Below are experts of layer 3 (counted from 0) of a mixture-of-experts language model. Rows are named router (the router's row for the expert), gate (a neuron's input weights, with its number), up (a neuron's input weights, with its number) and show model dimensions 0-223. Each number is 500 + 25 x the weight over its row's rms, rounded and kept within 0 to 999. Numbers have three digits each.
After each expert's rows: "mostly gets" lists some tokens that are sent to it at least half of the time; "gets" lists some tokens that make up at least twice as much of what it gets as of all text. This comes from a sample of Wikipedia text that the model never trained on. Tokens count by the router's weight.

# expert 7
router:512524472489516495482509518457489444513498465539490568524517471516526458536505470486505511460509509458474472504528506526477491502520469490509570502491519500436537504524488477537483480492484524500520499497484459551517540488501503520475512485522476473554504561494474531502552504543491491526533485523535503472512516492530516513488518529534493515480495478493496455483533562527458468485540499517516546481480534487494491497473508514491522488489497537532527483528533515510520494480459542458507504518516480525468521506496504527552486508506476430496517456502523465502487481508488494488503491501494490505442477490468516467481521495508501510530506479484470490518501479506463510506496
gate12:473477516479507471511517574486498460498472476490486540475483509477487480488490512460482467527508498495531510449493537488468505516523514471511512499526515511500497459548443549538493530512470494528508531469559469484476494476563521470506476529498505465478479492524469506532521544539521476506498546520534502460522538519520530530507457466507497503473546515523495489506501482443478496473485512499492531502488535528509486495469499504501496488537501510460497498493484537469515505469527531457507508493523465511502507496528519515508493476495515454520492507484510471489517501529532532440526468502500494481457481497487527528493439516520542477499523514474507487546516545508489493500535
up12:537571497474522473516521501474522462539513462518520492528474469519473532496481478521560505514500485494424514495507481490490530451508507513509474524503514471506486518525508494499521483497557517481510487491483554500467501487469503518483487522465508509526511483504511476453510473490495488511510461456503480481464515468490445482511524517473512524491487566450494477512515495496490476519511490509501537504493488466517517496518488546501478535509516447498473542538540499532511490532513478540463498485478489480468506506501489490524526478463463467519523563499524473491493503456484518546489515541457465527485503468494539462496464467510493537492484489522505480485489526538504520527495
mostly gets: "\n", "\n\n", " ", " \"", " $", " i"
gets: "\n", "\n\n", " (", " \"", " was", "In"

# expert 5
router:524491492499473506486519478545469478523489510515495499499498503540456473503435476486511522478487528515514524509524490493490503490456513473479529499470474487506504529523516469490492517511473517550465490482477489480477491520540539548511497506534470491514509569508510494492494559516514526528526518480498458479498508522492492487519522497501459488445518517518501513540538545517491490510534517496547470490489519478523507469469518531537450542484530476509488518467471507466531456474519509435511499530519445496513511531444523498517515487485466557502521503545476507473506472505525486496499456512498497476501511477489526502516429511493494493481459497494530565521511507511492513488467
gate6:491506469528496522528491498507508477518476525470490480457502539506468471507494492500506560498483516495521456537491537491536488473480453513529519522454507484465517509491472467488537525454486493498566520511496514513493513473497493524492515508515478458503501499511516508488514494514490535472480483533516512459463468496473495496529501495521530457474494491508464500496492508542506486523462487503465477483502457455482493534497490477487463505526494502470497501473500518512457548523489491502495491476515470571552493504477498537543446489492541463501522464533491533494467497486519502508450477495462563501526526485422506551479475510494498491511515501511503532543509468518452514493530
up6:501531457519467494520543479515505451490521538480493511523468527522515555539458495500534494449507499493492488501504509451535506503494495484549505493508479514464487542514510495582534529471515537488520502506517489477505486470472524490530518499466503499518460495536508506477506501512494547562491533533497497473481521484502450437534506496534536469457497536523489485490511545504448519504532497507473508530507504519502501495495491540466491542475513512478478475466493490476490516508533514511503572518470485542509522544493472514468465482507493474513492487518472527495471471455500445508503540469506537484536532502505534488483472487469487500506485510483505514514495506502479493521487
mostly gets: "=", ":", ".", "\"", " =", " John"
gets: "=", ":", ".", " =", " by", "\""

# expert 6
router:519495475477543567511536507523508530515507501508487576506513510528548458496482464485503534522506501515501499489512492454476504532524502545502527550479493517484514526500501491461497477486514510496497497461503473528554502483522519474489523528499474523511492463466493532461489478527477535486545541500515454491535475496519511507493516455484502525495516474485537497521517500480529470465501550535476488511488477457494505511473462502497504536509483546509539455501517503523532487495463480525492494495552507458499533463511468514528469477452498491463535478517516504480515506537497487534510489511491516479477519530485465463499510526517525483463505500528488547482505483436441511490500
gate6:488482478479509528506514527505480531519487495514528448509514502500509465491509508540517484505515482451478500533505490503451499512506485517493487498454489553509486493493464465499508488480557543504497509494493444478549488519524514470515446480541445526478489443496481515451452459480479497494548502514450432536495470471511481532506488488451528527532510476518513485499487471481536507507489537506506507517488499501501504485526463486547480503494492457526488540486481503536546499514452502492522507534509517520535487534515507512480511468475503501495499515470502493455518556508518463492532445519534486508536460492515486507528495489498513508470497512482506490500533487490557518520464
up6:472517485492521491503568570510471483469496528491523488494521489466537519529512539507504500533470503491488460524509471530509496528489502528489501525507499439515499507515512540486514498515537513499486519506468470496498541482509456497486491527517437544500518486531498519447488528502493519461517491503502499524521482476517511496495483516532528518524529479532550490509489493510535478507456516488547518514440516534449490468511548521536535547515503509559505504452489528514517506507443466507469498528527519507521468500531519480473481498507511507507502517458541479504511551558503516524510436518503504507521475497519526522477501525539537505470503518500510489524515516525526484495516
mostly gets: " the", " as", " and", " a", "The", " that"
gets: " the", " and", " a", " in", "s", " as"

# expert 3
router:467498493525507483504477492500487460506491507508486523482528497533506499523491476502518524530479452488491527494505472479452491527515465551535478515475488488497525501499495489490475529492491500536472472505501460526485459523499473493469522517495430514495514503539479545486457511482466474527506467517526493515515510492536519500548511504511497526505554489494520488519486525483525468482478504485449478470502563530550495490479558475486476496523496542513509514509493494475515474519483498494511488509500457493479501548503494540510492528511459493513517464445508457500506501523502461507557481523463471469491585476507518498520434490516543485536510450477522524518493508506461508512459
gate12:481505518475499474467467513505539463464503523489499474468498505478510512519552484511535507485492453498510518523471530468539533528456502526502472505519529528549500496528532526492486542494525502541510501504563499515486481495463479508500479466486479471527503521486469468498510485458492523495500510475493484480517470469469494474485483493458507536496492503532525507478548493489504515491536480483504533503452496501496501482464531463513468518488510500453520483507468535484460557533530499496517542556496511552490479470487512511553500483482529477516481475519488524474484484514507539509507490501489444523514497482490470526535550512496542494513508469477483521467514419508484494447477
up12:506447503467507486458486500500512478427492513505480487469518529512493477473502521516464475523515489521525514498468485491521544488516517470519477473468499509521515527530500495495542481515511466507516526464462493467477466533478475511467491437505478501538510493503483493504532534468523526517524492457488527500497483529514524495504491498505493484502500535501480486500475462524491459524512478550511484529541561480460510482520467505517438497494528514494527475491522498506484454516506489520485530552545465525513515474488500493473464460541510468506504482487513464494509545529504485532484444458521523520529541479493504491537490535429523483471549493492491517531504483479526498492468
mostly gets: " |", ",", "|", "s", ";", " University"
gets: " |", ",", "|", "s", ";", "es"

# expert 2
router:508471498495521523482454485476535462483516468526506500522476494489507473495509495532543512481448477509470529519472469516515495507528505460519514521496504479466530493530538485508485481505502501503520515548488520536479514476470540498449493538503521450521500501524484473462502506480496467495504514489539499441537500478513529516510520516510481485515517450523509531454499504476519458539507484517482495558490478493451470494479520454578451508503502527499492463508493521528495472491479461501517483534521531521507524485507459477486448469496519497541472452502467509540507473503492480455493484532508474499481519500498469464514508527481561462486502492484516536474512481492513512551477
gate2:506523488509501500520542518494494511509518482510523495496515509539497526533530499519496493475517522445517483534510506508501557508489483486528513489498526497495549543482474496476446531455528480464543480505477491552480496475530468491535465480468523523476485513504476488464479503475541494498497569523517539537526527485515496501479526498474469535486483485547492499496524561453502506511467518476495465501478486502477495515506524522497535521495459497506501522495476449505515515544529510473522489447497522486518508506472484498504468471546476489504513522527499475450521568452494457499494515529513491488478459538530458525506447492516525493509467487511501490502505521488430500506502
up2:559531491536485505536513524523513533509517488476483506517479511533522481517478522525503478485496493481513472481496498507485506470498543526491472503471493564505495502499477521482521414500518506535479436506491501462482525548519470467495501476503493492503501498519548504480510499533523530519469519542508468450530464490542517501516485491506543481512466458516516530492492507469522455517488505491484503476507512523516560524521516451513528489496512511462464511496499493491471471501513515498483500546537484456490486494479503534474481518491492484519498470491486511499491464515533517537461451497500520478501523488499452480462486466535484523479528556540492489496500445555529532466526
mostly gets: " film", " Racing", "ō", " Bh", " music", " Zh"
gets: "\n", "\n\n", " \"", " game", " film", " rock"

# expert 1
router:526544481520488480470465477485537508547521476514536525514540454485459466507476474490491497512491532480505523512502476496522484478500499512479503475475487478513528511506521498498483464557452541517463526516529531503514522468530491536481527465491479516505508507500527523520514548476517523523483462475489496470535502530487437474511520480510517529411496482506517522455523494500478478522492480504503515486441490467467498527486510532482515496479442492509458452525476533543493463485477509475531532512445518500493528542514516541491487492530496525468508482519488472501471465532507514491474482476493479490488528499520550512473469503509487451484486514512514521504501538472492515522474
gate5:482469496463468529519471470540534506511509524539517528523513493495506502512537481491491515452544478495525476501501479491530512451471558485501478530533560530483456479463554499465508460482506478452497481496476557516520480478495504443510527545475527487498503458494519481517524465541543498493471498439483485493520482494531495467465515505482505505478513523477544526528521519522508489509491500502490530484497499557527443474522470487489483485495500465472498496495491495499491509521520503482502500482494503481458481491496512509506499493476458524513523480514481518471504415549507537509489475529484485469491534475471512475482555512518490514458535515518473503507485495521472490490486
up5:532487509501483526522479519483490504470512467508516488519522481444471519464548502486459468522491520502491519460535503527538512526504485530486529530510478485551468501498516532545495481489537527516485469498478516503501504507505495471474469512483519486530504498495510497508448501513461489482492467453505495485508520502455500443444458493421496491473485499527545535468529503487480530493524512522507525483509481494483495469491478477519469517528531486500517515509488498459492503455532437482521488496490475518517532534505475493460528459483543520501491462454524552437519469474494527477473503537461477485524528498493516455517492466530504507507500495479513526473503486500460521478525
mostly gets: "″", "ren", " footballer", " •", " Coordinates", " Genus"
gets: "-", "=", "|", ":", " (", " -"